{"num_hidden_layers": 13, "balance_loss": 0.00749, "norm_place": "pre", "init_std_up": 0.0429, "lr_mult_down": 1.5, "decay_fraction": 1.0}
Below are experts of layer 10 (counted from 0) of a mixture-of-experts language model. Rows are named router (the router's row for the expert), up (a neuron's input weights, with its number) and show model dimensions 0-63. Each number is 128 + 24 x the weight over its row's rms, rounded and kept within 0 to 255. Numbers have three digits each.
Before each expert's rows: a language model's description of what the expert responds to. This comes from a sample of Wikipedia text that the model never trained on.

# expert 5
Description: Word-initial capital letters, mostly G and E, beginning names, headings and table codes, such as Ground, Geography, Georgia, ENG.
router:096113119133147139119126141121144130151136106132114151104110106154120139145127128127124122092135151150085134108145085107158116112098123123136148108198121112137159155183085078137112118101137136
up0:137135144129112156120102176135139196153152130090136142148113134153097118130088140127112134144173105135131121131126105153131124042112142146125118130144106096064112146123110157159136106100125177
up1:161125119154157161139119128124131146121166109095148120111127147088132126155148080117129139124123112131130101135093173106135124152074142124143135088155128086099158171115137133122078160118127168
up2:163109092117143180130184125093106126109141125118121161168070103125134161142107154106104138136161143125129147093107141124135153142123140112124087112113117126100166117180145117139158123137123112
up3:146098119132178095116096121143136142107143112152098173122122077106097119121118119117134127149151124166101114103125133147151122108085184133114127153132084136084123138119157125102150096091125180
up4:101113133107115074152171123155146139092087115098110122135120151183110109121114143100115150132172146142129146159138129138118112113113104139141111108109165122139118108127127128155105107068148138
up5:092128155102139091105128123160120090138139124135141139092094106129127098146108119167138167117114157130055177110125090143134135122105156116174127145167138119086118109129111103136128149113152137
up6:121123134164097110144162117112151137114113126136100153106168120059092167109155116155126140107146130156131106103119121122173120113115130114114121122161112122154088124149105127099138123142133165
up7:124108115089102131103113167172135101126122133111092152138137110137133097170104118129066126109129156151119144133144154105132125134140117116104130101124110150098143151171121140122165127125162134
up8:105129131130114150131163153091147151125139142136122108134167104130166111165152084140140087119174136144094139082146122100159115152106178152097111096103112153098167103132110114095067108126104093
up9:144103117151171151118157116116129103145162110151118151138161109133113140093079115100124101137149125141132100154174113102137081147122120102127126160145133126132124095140166105132115120104122086
up10:114102104154149122108102139064095093150145103140155117098141119111126120090124170136169141140155183116127123114142102169106127112100169118131088126127116137117138129168155106111176144154142121
up11:163129106141116132139197147155161105117140097123100102106113133140169130084156120113135091109110152127104101102130124128140127172140169105141092139168140108143131110163141129115103141137091118
up12:121127197101112130120125144095110119136125098125111112129131135169110111123102155115116093128149113140110138156131165163137134150099121139128069117082140174129152122099148117135083162114163137
up13:121088115113142141123103133125114140138126121158128128120127083124138125128105126124093124100152117166070149094087095084107112134132114144141147113122096117186091071137183109099105161162145148
up14:101143147123131182148086130097095130129130121119113110153131165103085153123110104162156134152104121092137176155154113106203140146135114190129116100110085134124150138171132089099151122172104108
up15:161121110154145124077157127094173131067170141110127134173119153114155136124159143128126114116135113126110142131126121152131111160122126084066114103156119150116157129125129138132111142128120152
up16:128190121125145107105125160122128137111144155118146126045142144147103146126139131120082144135155149153113144128135128188159126119131128153136133144149179091124141182150148138159102112140106095
up17:083136136182116103159151119142175106120147097151124108108145138104137138149127140100149136130112118118150097107141150149097142136116137124116148108144104154171147102117136064131104142130113148
up18:133145093136137111185128147131150116072108139122094148149144139121164110151156122108089108096136135134150140098134114135169110151155114110089125129127128105130163196147129155106135125135082074
up19:102107143145114140152133161124105127150137103110166104166150119166131049100123133123136114129142139106144101120142140153157156131110134146131113163125103114158133138156101148148139134078120095
up20:120147138129083111116135196114125127136109129097132162125160104179109143114154133144106145080125100143108157123144145153168119143122134094110078137124153137128122135127126106115144102159114133
up21:100158127134112089126131132125163094184132137185159094113130115140071133114174085109147158134131106097098128129165142114129122092127142129141120106127174182127128126149083130090121146112127130
up22:136121182106127125125147067168123101176144102122123148131146155154088173090098125174137130172093143077154194147137147156135124147080118082134096152130125144116104068149133083150140128120151126
up23:122114124157139129123119095134116132129114125128133077148137137136148161101101139104081142133176127163113182135124115139073119123080147113131149122126104150070133121134166134130129145123133145
up24:133116148100110081116122079160155126142157109145091118155124109147133108110103098150118126124154106119163160118144114129118126150115118145163116125117110097146150141134152130138139179148102128
up25:135141117140106144144089091144132173137120123167122099158165117099127121139124116093122145142136139122110127164112124112091141133119124143115160106187105127071063148129125084142104111108136143
up26:147168148132125105150133111157170114129145095140126142090112106124100108123143146107137088123115137111147108126147109152157120150132135163153132131149117087105144107134125102102140133125116151
up27:106135123121150161163104177128162147131137123118115177120140104112102145128118129100137136122120113103081148148121117086118097099108096096119099139095130175144159146115172139137132092107101127
up28:144119166118146145129092115146116135134162120109093131090113107151131127136093125129120122102139124103119098100111098074141110116140119128100113098161173149121156141159134136113139158088128153
up29:126100100120141144136170112069136095109135120152075150104089125153153146163130106129118101164119176118139123086139140163138166143097155141107159094118111123124131154125078136123126116124075082
up30:131114106165129144144149145136114105134166149154111125124116121101129125112104062076115189086137109138128077130156121135128121159133117145083142094126082092125117132140147123116124168129088191
up31:144135118126097138112163169125114097167152110141150115116117112168135141116130143117124119080143106124114127137115119124131132094092123088154136157151104129138126183156101127130132136149113098
up32:146130132101166153121148133086112160143139130123131118085159150119119094172107116146143119138141157074106119104113154109146114149091149130133139129167109085109160110158143141144134189152123126
up33:114136133167124155128101090143147113124147101149118120131132132151094124103147156107158131181134169102096137130124171149171137122127098099167175087144136090134126149082102137106103137166111121
up34:125153107105118145155104140115107149117124102137110104127104074139119140143121170170122145149129125152119082128123129087169127133127130142166146083168090153148170143183109191154123098129135100
up35:137119118115072128139101151156188116150114102157119138125107114182098147131106114117103160153139154159115090131107099114107177085127103123160123134110085150097108143137131177154158132080092144
up36:069104127156125120142131171085115119151180149126128089145115174162153108102120131132133145101092134120136128127070115080151145145123112123078136171133077132096111114115154120127133128126142145
up37:097135104100140119132142153142121152109144117098140109146144109112132110204135111167129109141133106149126144128146093116121094117134119139148152158114153138106136116164122093137121107157167163
up38:109120146110146144107125119163188100114149160122116153122131118119145109122100128118100137122091161123111127145133113145114091106151123112112136111080136077102104160146152150117108149108193118
up39:118106103104141124121121127078147098160107084130115164072166134082130103104089147107170130095154130120131112151149149146143131127147088127129156124103098115173121140145156106135145137132147149
up40:118116134094137183147138142104149128126152116139092122136117100113139182150139155152117124100119142144130133157153081125116151107153123098080151141094123123086113120153157110158126091121115115
up41:122167195112129108101141118127139118145123127094109149110134140165208156103106082140143137117127144141107147080143122133182153120143140115082136097126101132115150149181089139142134104105147107
up42:120131113089149117175114122129175118127064128142145152107095094148144139111146164138177096103154086152112119169121126129083133133089134142125151103131116094137134143181097098142156126113115134
up43:100158126100137090100138082136143116143158126175149169123137056126108124115169110120165146132107111140149120136151104125155127121087148136080130151120168125148099126148067129156126092139132132
up44:123159118146083133118160093110138104149149119157107167092122093115128129154170127056123111110137129151116195097132098098113131123139154121109168119184121153133108180117146136122117142145119149
up45:127129105128131141125119160140135110096119145141160084130113131105127107104091144161123161137161153095088133087133124108156124108101137120141140127128130114154164158106137121136129120153102149
up46:101181112124168137157062103122129128106161118132134111130118173161103127141124114077148144088095183164136128134140151148103110132134100091133143131168127097117144113145109108110104140152108150
up47:145131177119132141100155119133135135161147129139106115101159083102153133117148095144115133138134110093128109138137162158139106069140141144100138113138133131115137124148125092127147099100115107
up48:151144092128125128128113129112112139124112110130114121154153124149136124157129119136130124100166153137129096062099105134146090089137143145127119095131118179167164137115142109171097115122165162
up49:137144164154120111132153118126186152097118119130145142094146096124111120129127137124157105051129135099082099133120146069167170130163134145121124097112139122139134128142150127117108125140113119
up50:144119081115138075113112149110172117139122105110103144105111098192132125115131123078148136152132126165104121147143111134132124127130148103121151097154129154129166119168131119114127157140161153
up51:150127153130130113178122133139129103100145111147126141152182102131104158107152111131140102121080120143148063123132129073167112147148092119124138097112116123116122104105129101129140158130112144
up52:133099128123118113127168134089175142099164155126114092145092149158130151106158116155128123111107121161099093118098071145119160118127133125070134190153136093145134160146122122155116143115100117
up53:119096148187096125108122169115153105090100126128104155103145130156099118120111142102150109094144122163127096110145132137127110130149109124133151129165090083127182146109108072087111136101095145
up54:115149155151100069138203170101165156132128114110123144119140153117135129111126104116095148124114118178153109105117110106143124115125101143086147137120131122090166164152148160132150149091125118
up55:119085110127164136113141128143118146095141117092096128155075149157112162180118187119134134073142128107145135154139110148106129143113127121142133116149173069094165149148109139111156112106100114
up56:108117156120152112144108176124113164096128164125148188135122186137090138115161107156131143117130137119160143111174104116163112124077110106133107168124169130137153124154118110125111119061143146
up57:131136125153137118094147137139127104137156096127116163120156126141102093163107115137172147141107128126154129108122115119167130167126075086098166117111128106116138184125113126151123115098166120
up58:110122137069135140122104172117151139120145205159124146123094086146133099128096094121138156112118083131134120163106100120115176106188091131142108103148145156130140137118119129164150104094133102
up59:118123135137131093159169090120150115104130127093147131154164131127090137165067134126131083119121142145124149115091134129109124120099158112121134095120096066117152118153121113121107141115099163
up60:145084131132139144126105134124092088176103124138117147090146107117160143129099141138149134179101136157092116087095132157131155105106139092084120143135123151121156152154091133143121101109163111
up61:131144111094155121119112128149150121148138110106094133070148152122164123129118084123157137141133133146104092113137156096134109154101112122148128112111154169141168113113118113150109137112166134
up62:089127150096125134155120138161148146133147103114093092147139124162122110140102151114108131107132148152129124156126113171111063149125134105123140105086154134128143146140127130151119117159152148
up63:098087113130111179077139153125140108110090118145146112121084128145092123125144130163107114139102106115142125093136081140147112108107133128169152119110144121129122155153127145141097153128120143

# expert 31
Description: Pieces of non-English names and words, especially il, im, gen and accented letters like š, č, ñ, as in Man-il-a, da-im-yō.
router:150130103144107141131093124150149134140164073116108108130110083168100149123137118157120123124150145159131123117119096132138109138133122126117120095177075110159148146159088106139114130079125153
up0:138099115106119167131156135138124095101102177126146137136133140073110125119131159161146126172143128140100117144149105110146091112123121148122115113166140133130145130181102105118123117153140131
up1:094119106126098133165145152070111119134139081071112111126145105130162153072172116150086138132115147163153148118149102140131147140101157105122174132157145135134107130126149126089109100173089123
up2:152139133116100117108106158164130116100084094119142132125148116145179071099126133132146160112109144128140098116093116132084078139116176125132133132147077134139137147157115134132137111127139122
up3:106107146150147119123110128144133114149166137141092185105140134127113136130146130140120133117115151163128095101109089107104123149101135128070120109164079136117161102110126117141126113142093135
up4:095143142144131097132083115104099115146158100105103144140153189096160129145121160165117125162156153095172108134157140139112188120088099100121088128105119144158140117137169096112152134116116122
up5:162125085089153137083124122116100102142130116120122137104154095177128082117133123158138164141149139175164130132111126132150132137137146128084132104125153142086143113157107126170107137130103133
up6:122149132132083120138120141147111137160164153148117124138105121117080134133093102126042135136115080140130108106107128088141172166176092151148193081183116123115109174139123118140111125109123125
up7:111164131069131154140116142161150072115125125157134142109115103153072105100123125174127135095121113105156151122130137152093089128137155106114109149139115142144165078163139134116133162057156096
up8:088112164131137124113122176121105119115117117120121134150135122117150167133177150139135142151119092129080107122166133162091088128126115146153123104099132142156102087152117109123154076110134131
up9:162147115104080074161136167117148092111143095125135110142191141102117121106124119156118157102128108125179135168133167141101093131098177107136126151142139110123137157086134098122078118150146156
up10:137130121115099152146162132146111136135117116113147154180134094093116150133128115121133152137126142150082135121140091135085115118141127114151161176139142101084146175166138134114095129127089162
up11:104118125113112090085132077125091155098134109117134146153211088122092123113133105138177134074149133169148139147169164161132132144158097167156116136114118128138142126119139109094117110157160125
up12:162099101145171152104115142123181144156176131132174158166154116116117140121136157156176131128130126128117112141191109126135109177134115099136136142114090096138121111131113100127101120115132146
up13:144121084137116140158143137147158160134157145133127067123117090124132159136124144112133123119145121172146128102098077158147136126114126107126103120090161071158148150134074141152110164133102103
up14:184144097109124116140124153170137155157127084086140136110111133134168128148133176102131186130158098135127131075111110114080139111114143065141121129117110075193124113146106133143137126126127177
up15:140145110150117114094152106117153142124140108131090148181146106123078111109168040145143172094141114139163142152159152150195098108154136173148139120119104114106108128125149121176123142113108125
up16:107133141132148148116115138160145133116107129110139131140100120174067148084146140166146104127128098188117143113124092180103126140115146115116131134125105140112146165168142114164075166134143113
up17:138139130104151131154157114090153136105115144072115155149126105137118133105145149103144126107098147103145124125156121137126114137143145127102109107159091164156113146123158106149118119143103134
up18:147103121111109131146117143122133137131113089144128125132084117094118163125116195151126165143102157189177078119142096119121101137116115101112120130150108127140139146145082117135157124153157104
up19:130106161096150131087175124126122127163153126127150141112101126127131146169121111142139169122113147099097122091170106149147159132141146164112124145181109140111143101127128129146134147132104132
up20:099151133158143126136104111131082124148188122153119128087106101168093143069127128156110132119121158102154132111137085162157091096139139125140116088151087134152160095131135101142129115067143100
up21:167155145124153124139148088115201083158135104148118139101117119133133130137144147146146137132094138119166087126149133158164121141101133135125121129135115119150110128160099103175138110101115101
up22:111140113120139113097129146128161169161162092117107116115111109130152122093154138115139168108118102127106129146134105164172116110143142127145153125131134107125139152120126133109115135104137132
up23:115156135092136159122127129136169117109146122083118086132128129130114153133099145136093119134118102133174071130109143165161098147110132130162132128146153136133136106165129130119112137095132103
up24:121074136109125145118152120142119131153119149077136135103116080119137123100153151122150144141116138117142104127144154145091123169122081132084106129149098126114165113123103139116142156131133152
up25:148125159149099133129166116139166167135154128144119110111119152144137099125108148170119107058183125179142116119133094142116107114128097133114137131119105151122170129128121177161097114118150096
up26:140108135101118137099113170099141120136099069106149133102153112125133141146113145145147135121156116124177108121139096134126110126140108188146087184173102105117148126175154128150100118172130139
up27:127155119170098120124112110157118097127175121135126075155165156130113160111126131147157130118168118140138154083151113098116077120146102088141081126115096084152118106168140141136087113122101140
up28:117126127148143120141118058107106091134135126147088144121095128101108136096138103167135142108093114113101118173120090159123134083093111128136129099110138146099146115149137141159173096112107123
up29:117123118128140145084116103176163114118103129133174098115134091139112150157119149105139171157129140102115129119116149114138153135177153100124127094149101095127071141134152158170157138113164122
up30:134117121124105094160078133110192109180152112130126111139102145157147148129103172086148096134120145137116139114141131094123154146129126118089097146099125106096138117157119121168106161120130152
up31:120147102155142119110120090143133155162153102127082109088113130165109158153135102127120146169100131119134167136180154073109097087179141068133117142134146152128100170122124140141109142124106152
up32:123100139125163139142102133137170129124127099125125172086077096097176133150131091139144096103111132178150101110150090108154083122146133136144152151107122110112114146148140141110107111106130152
up33:143122106144128172106118087128152140151130101105148083157126148140113111146140157133150088090132116128134161119129104122143141145093168078119158162123110109129104160163151095109157130081118179
up34:104130145106157165179074104105137101129186122087100126133141102111131147136148165157111109116134130136164156142145103162123086134108158102110128121119106074163139131147141128143123126084124128
up35:079155113118146141132127096123106131094116142106128104111127138147123127107114100162169144115147113104088138139085152089146173111144174115137139102142113136130127117124073164140147106116102144
up36:163099136145146118120119146151128165123125091143134091110120110178145158118137176126160137096146130134143061149144097144102145125075137128096148124126111159074114110133153167157141170110106100
up37:142119112131091119101191127177147128137100129141110150147123095165116089090151120143155150129115139129109126098130127111119124125170100098121147170167116143133127120111132145180110154077122144
up38:147165150143112118177120129132130110078151170152177161136142097119114123135090123121161136142131155127130128159144128085161103094141150125106163133097117074165134136180133110114077161095133102
up39:121165170167104091083127126170123123173115120163157122126093118168079139147106141155127131118113139138120130146155093142139120102160102147116120105151138133104110154163123123139115143101125144
up40:132146141120099161131090120109150135138153123091109162139152131158147133122143091154107125134108152135112157114143112110135124108127124101087096112108098105131097131123123114144127125081119115
up41:126087086154091107167076127184136110163116124105108143127177100121145114113145143136108087122131171112119079142142129126102116140097131084136157133170098177121133134136126130125117114117159142
up42:105120097098105117128103120126142107126109143110113134143136134153129135121137156088103117138131141133113132151146114156149109118157125170143134082176101093144149153168129124161153132126110137
up43:154089166138118130100159129141126137182143113122087156158133119114145128113079107137103099096112089126114098143099122115133120074112148118111121127185091127144141118129109130147105151116142097
up44:121114120171110110126128121122132107111099154108136152101180111178135125089099123138117112136135158129160096116082104148148171171163158102112109116159085086136143109141073118171150161090098153
up45:161114132149152100087121124122109126154108096161111138130126058129122119098135136169183139139163118147116129118158090136093134133171132101155144160144109122144145138129128110134078115131138119
up46:106132138110123138116132137116132141133177115178070137154147096112128140106125072098154127114132084148189119119113112151123148187162106106150108111150124108080114156116125108132125125107143157
up47:108121114110147172142116113134128098097175142077153131147133136163078132129132152142140139143157132113157111142166094105127116143160129152137093115170110090141157124130127131102114143075077121
up48:162127136127115135138083098145119127131135121180095086107092133162161129115148156139149193120119099104090139087091128121139145096175108145087124132128127138113158158155121114123157116123091125
up49:154156091158163120134113111175111070097137100086114103129109118144105089161139094152132145138145134126132141111132078087121128123119183115146142117119147163165127135130110121106119121119119115
up50:157162127116111136130153135105165133096138109164116097126113109140142159072144130110116148096149126106137135141155094092117128107130164158136174116159131149096151121158116106158124050115195088
up51:132100156172095141137146131137171091116116151108158136159119137077154131100111140179150147154116134107162102130154123082110112092097113151133148092144090104154121124150128087151126176138085155
up52:135131136139129125134148123072133165128165115113085162167116109123139158154110119124104141142125092136166113108122098128186153141154116121102130122109167140148140140148080132130136161169101143
up53:134093137100135126098114159142165110113149133147148112100154126168141130159079119156127093165181111105146140107134153061149122147140139161106156139082101143157103112153112106108122145133105099
up54:178106130109115114130156116133099151111180124125130131104157165112108126140100131121135133122181151080133124132147146174095137139120100108088118115197123188125138107142157090104137160153123148
up55:132135168109156146112079144163148114129116100123098120147098144132139133179140140152129173103120125155126110133127142167138153119118140086116121129174098078107116129136086124133078156180165139
up56:130135138187133126156109144136128132123213135140112181119124127100138151106152130161123185117158120142113101111128099188131138122100122094134126117202083154144087128115142172118110135113120104
up57:129137112109115184149161131137109116137153118108117150142142109148144138160154110111104149142137165172122151149103144158122089102128130089112145112112106127125142157140141163066140175105118122
up58:122114080150132120126085084138198105129153102097110183118096118135111115137146124141151110122153095167133131113134107112117144163093125125071121151144114089127131137101116095115142170110120158
up59:132122135082118141133103116147095086085181151157144058126113119088084128116132144107114136113136138138121138124193134099109143092150116117101129129142142110114110158104160121153119163141126134
up60:128134098119124147097148110124125128176153115132172141132107176143133122167106135128158141083137139122094124135110121067157096147139118144101136128103141134114072131152137103124131088141132136
up61:110112101139106109133154120170141130154153145151172174100135098164111101095127133125163114104142126145140133137149131090112123134153108134110154072144126136141130150104140144163118125109096152
up62:122144120173129154160104146147126133094149127135120093117079090170150144156130107114122121097133068139091142125107120113131146102131114131122149063144111117130156096130105122120135145129081166
up63:103139137122133127138121105113154118147141101130130185078121138171094131102146081112091139106119151155146120108138080107147147142125093103111126145148154140092119138121118116162211158116143145

# expert 46
Description: Opening pieces of names and capitalized words such as Ca|stle, Col|eman, Al, El, Di, often in names, places and lists.
router:097110126107113081133108128127144109154181149067103117099142113156110167155144152136119134082141145150116131109156085130132137139074121132081131118175143099147123143188128124126106164110123146
up0:143096094099113159179151158144129147120130147104107103129121136124147128102174133187123145078155110157110130145078130125100134139121148113084151134129146113140178121144127126113084136116102097
up1:138090104126099147132143133120148114185121121125101127121130121113159182110121101169119116067115052117098125106122106111090134122084115128134122133174139137105153148096124189129126113146113139
up2:098173143131129132124118150126105115123148101134104140139145126125213117131174110112107168128136070171107150161150108107146136103134111152085159124171146139117182124123140148112102091113153131
up3:153105128129103121133134078128190114170114126167150146139123102099124183145134112120120103155144161128130120114113083110130120107108136138135140098140113126103092101104176056147101133143145135
up4:133116097106133101130151128118141104119142143120135115103181148127128123100148086146100123082177179166128133111099095131113121141124133100096147114129108167123141081128135116085108147089102170
up5:116173126107127117096116131122132142150166117139109114109169099141119111105087108136151089094135115081110159126141108144111091110102103138157165150115109112156143106133165145096120135135176164
up6:145112151123134103108144115124143175190116152124117149121136148112075139136112164120140157116137113088121173118106141161108123088107143084069116138106089116142094139137111125176126115114156123
up7:164170114156120142114117141121148074138128110127116142123130132125085140139130097167109174088104115153104094128150117141078106134105135121082198141148165107057123138142137120110089151160133149
up8:084085115145117106136135127085149136125138141130116130111097173118134147100144129125128150139103083127119112086160128126136170180133116140129094142141156147140103164106141106147128121152149137
up9:158118125162112110142167130116117137158145133117119107099162113108108091138149145146132113110132115166151107149113100133095180076112147129088149127138109132094111137159100119127116123130100137
up10:121075147146172120176156130103153138187104142100087104135133167152134097106143161095100123096186140122136090118130118063138141111112114145121139099174142113129131105154087118114125109099149139
up11:128124086149128079151140131111143107133179154103101127135100122132141142149146204112086157086125109155119119139123058144108141143132108103113140118162104153129125133126107147131141153121127127
up12:097105153144101120134089110105148167149112114090133106115141127151139146159107107106086141104136136130107159124133180167134147122160155113110158060145129127123153162194104148111073131084136130
up13:119094131107092120164185125137174109137146130162090152103151153130107113119125153096127113114168160150119072131128155105141142136106101120166174117145130112174123107149082159127156108134093143
up14:090105104102104118146132171115113124160140162111107117138078120154114131169068114121119153132134112158103111135162056119115139098114139117174119148130101136120121188174159141135119110116124138
up15:142103131136171125157156131124155066170157161116133158116119112140104171104112133132107136112120111154118133110145152154139134125102124143115140125115128156144124086112079144133141133116080106
up16:117132152120128127143106058101135092136061199124158119132128137102138161100152086160137176137104114170165090131115139122149121155117153108098140132162140125133146098122096127105074145135136110
up17:141095111105083129150140119150146128166140107068136165146124117128120136077108105109106158113087119111115107123111131166095173109109093137109129110143126147132103122138120145135117158109093144
up18:112141167138151095105140127084127152133133079104094165142111151124133104099097116140123187150110118163092129137129111097106138168110156140117143186158133159132123086161120137154113178122105126
up19:141161133127113131128132102142137121106145142122110134141130119153112105122102153118133142081161120122130169155107134113141098170115147158139153111149154143138130114151087137130087134091164106
up20:170110151119147125135129145092171125115116120087140092077134141165095114137145116117148142105152128153168100141188094104136137109105107133108146098158093157150118134142128137107111102104092146
up21:117094086126091116118150189121158096125100157148127108138141159161128114122169139130153146133165101145107140124146111159118149063121141139167145146125170131130125110090142117115122135134105111
up22:096126122140134143153124167175167117103129113139088119138175121138074140109102117152151109134114115108111112144127132135144069119141113138115167115133157134138119124151128157130143117120109130
up23:148123105100111129128144145072149155102122124114114107082132146130087098127169169149110156108137127100171116146091135072123184111143114145095145125096128101124130167093142165150123134161100133
up24:128116140155133162178147113128148071129158106104125109128150122130054153089155172169129109114147145167104092174150156146149111096067116132114156115100162144119108125101142089153118146109148137
up25:117106106102159168111151103167163122110150157120131127110111146109150139115128144120086113156132208156130140180128136133128090112133122126092166142155127142092123097165108101102131120111097138
up26:143152122132124100114091112128179071135150138083138104135119102175124138142112140099141158102135153131113165114126108151123105114114094137143115113142107171119108124149120124112131158122116152
up27:164123111117122136118136062143113120156136120131111101132135140149137132121090114108121097148139133092155118148124126128127113153089131144167120181143084103130121183106116155132118155124114125
up28:121129126145119102140193110139128136134133134101116126094155113201117174117079133171097152144140127146094123121138094181135165094087150132126118079128141147159164121123138109096141126133109134
up29:092135160139136098119129128092121127137171119111106114101148126146102146128137122141093171110125137107195153121110137146109140121082145125100156158122075111105172119154105110102159143112094142
up30:142163105122159120125112105155136108133131113137103119131121074121091146135163169165103093135121142127140145137129127121123123111179098136139182116136130112134171107151110086154154128120114113
up31:132091147158092137106106155126158128091101123136092095127128110121133124148160127099100151120119147083136146133128104135127163174124157154137149088160125161125089157111147151115161115128142127
up32:143128102150121160076123167097099130116154131113174158096147113121119138129085162150131160095170119146154103146127123099136094127093147141161099124117152128101147123138091136119157119127087158
up33:104134130100104124169117125115119128090155153128122108142103114157110098138140144108093114129142117093161154155171143160112134164085100141118126140121093099149100134147115153148136132115097160
up34:138109100098138128140080096137076164124153104121158173142156134089115141142155124150144180101159092139137122115153116134163117119127075128151119148105113117089131130142067145168149155135108135
up35:117132148139115130166122160117138150164127114127134139043132089105153180108181129125132123149120151133197126140144068095137097101101148103096155144141120116137140120153122146104139139134168110
up36:093092129151184120130094129167165130145154133133155051128194107118146143117137147100137116132131143105135137144138112195147136119134147161129139098167114131154109151113119116117115141130158122
up37:096123113170120072133134124149139104121152125105103122144139161163146139178132127123096143143104135127084152142113147128097113121136112116152174150085152144110129117151107141107108132125093155
up38:129143138137111108118128131143107128090146148110107131093111113160114136135153138106170117140145131127163147103164144117161150098172158113143105112122157117095124124133095133109091148118144163
up39:135115172157143097136113156159130134135099115098088118139109127134107128137153145117121142129135140152109148151205129152148118136122096108112119152101121145117118158177186143147128140141119151
up40:103153162180085082144136085153134096102137110123090139121104128123109134124107111156133148118152134119131073126152140146117124140116161109123125111089130103112102096129122153165134109169135097
up41:134156140114139118117146181135158139145160110092128090140121116137175144132152145166140104096120105150108175133117143117155127139133115141117114135146133137105140146203114110132154151094108098
up42:091104186119118120120144141159107113130123098129142121098119168138119154156160100128141152138084120132133141139125155141094122127159110181172139152151159100100113157146125126108120159084112140
up43:089151112138135081125132097130075104087113096144085177114120146117133123133127152098163123110121128090118107133169130145185098142124130100116108128166124120173133115143152133095092152140165158
up44:115133132142104129068127100144158166142126102141158135064134105157139114184134112125146105117138126123106137149145129082157100127120165143180157141129126163135177132153108133093135117104113102
up45:082087116116184127094112110155100135113131144132096143106136173155082127117122143150103133136122130138163106123116113137154096114119135100153184147170127122169152143137104145118111154164150130
up46:094102146180139129100145153106162131139117121078144077170127136140119120128136142123155166099083137106158117136136103142156093127162114124122129113131103093085142144131125135130110155147099136
up47:085153115115119131160157141132121150130106091109096114145107128148101158131138141137137122168125128148183111126144084133146115114132115120118153169037113138160148111117130138149167128133146126
up48:149105143161109127141121094172151155134171154079105118130162090107165118125153116141166146131173111149097131112111148163146143139113134122070119182136128144131113128177151121156113128093114128
up49:082117130118136119123107164150165085160099129108146068099079182152122165115196116140149127146120121134147130108158121113133124111137160116107102115082146114084125139157107099131124138129128107
up50:129146099139165105129127099130083118165119108129116123128162103148138152127103088135137164148121126115137143137139095148155078107149148130153145093089115150142113122146116139115136100110139098
up51:117162092146162117083132122166203158186126116111136162081100137165173110136139141130118140113110135162128148102105118147089110117096131134134126118103132116121179152145114133127095141147102124
up52:140174097136124167112158135097108137111141133183107128124145129106115180122137101100127132080161115142124119117140126117143122129154144116111115131159111059132163158092096096119137123104141127
up53:147116105160124132134106166170133120147088127111106130123125105169125142157139141153093118107086119121100136078090150118161111124134120140088164108150165114129120136142124158161153108074147150
up54:078127149147108120119134144110141113131128085163120147111139146115138133147173099112141093144172117173091146148129123122159092152141165145074203138092165093136121135134136140122101099141130128
up55:107128128162127103077111127130144112116179135149149120098150142114110174126111111129110135136133138156093084105106118125145119127106097140149171096119094111105151109125142115134096127126115167
up56:134119145124113140158136128101159148115119078088172083089149121163169114150169120104101116068157159137187124117151131089124119135117140116153138112111103131100155133104136100105123109129097140
up57:141119139156144111131093141136145141117110137122091118107135107124157104072151129126190156106098134133085092134148126133120124132092164112098177140125136129115150143172128122155137135107137127
up58:128107109147143160161101123119135101142112168113119131113108092131099137090108093153133177116123128136185104083107113106102122155146113118093127120112086139130165139138137144182068122094124154
up59:124163125129143105121134107172130188133133151140139148145121127134092134131095111108136118137154123121131108139184131154136047112142160168134125108136126122153100072111106134118137133100119129
up60:114124093162125136111117182085134131112137082116147123092139103119122135137107160138130144111146156134138114186086116108108142152133098124089139145136144122154159172117135112178154144173137123
up61:106088122142103157112127113115142109135082136127133147137130111152102119099100110146113176172166158129158142137106110077121150104114113118168136121090100124088106142119147144084116115140127150
up62:147153145113161120089110141119140162137107135128116121144108144142131117084130138105147120107127106101107102066134120147144111120133135182123121084147160148144133105140136088100107120154132140
up63:093126096112105087137144075176093109180093156157124133135139151105126119118098141143121148158158144109179104096139118087132124133096137121073128108142115123098140126141128144145108111159174172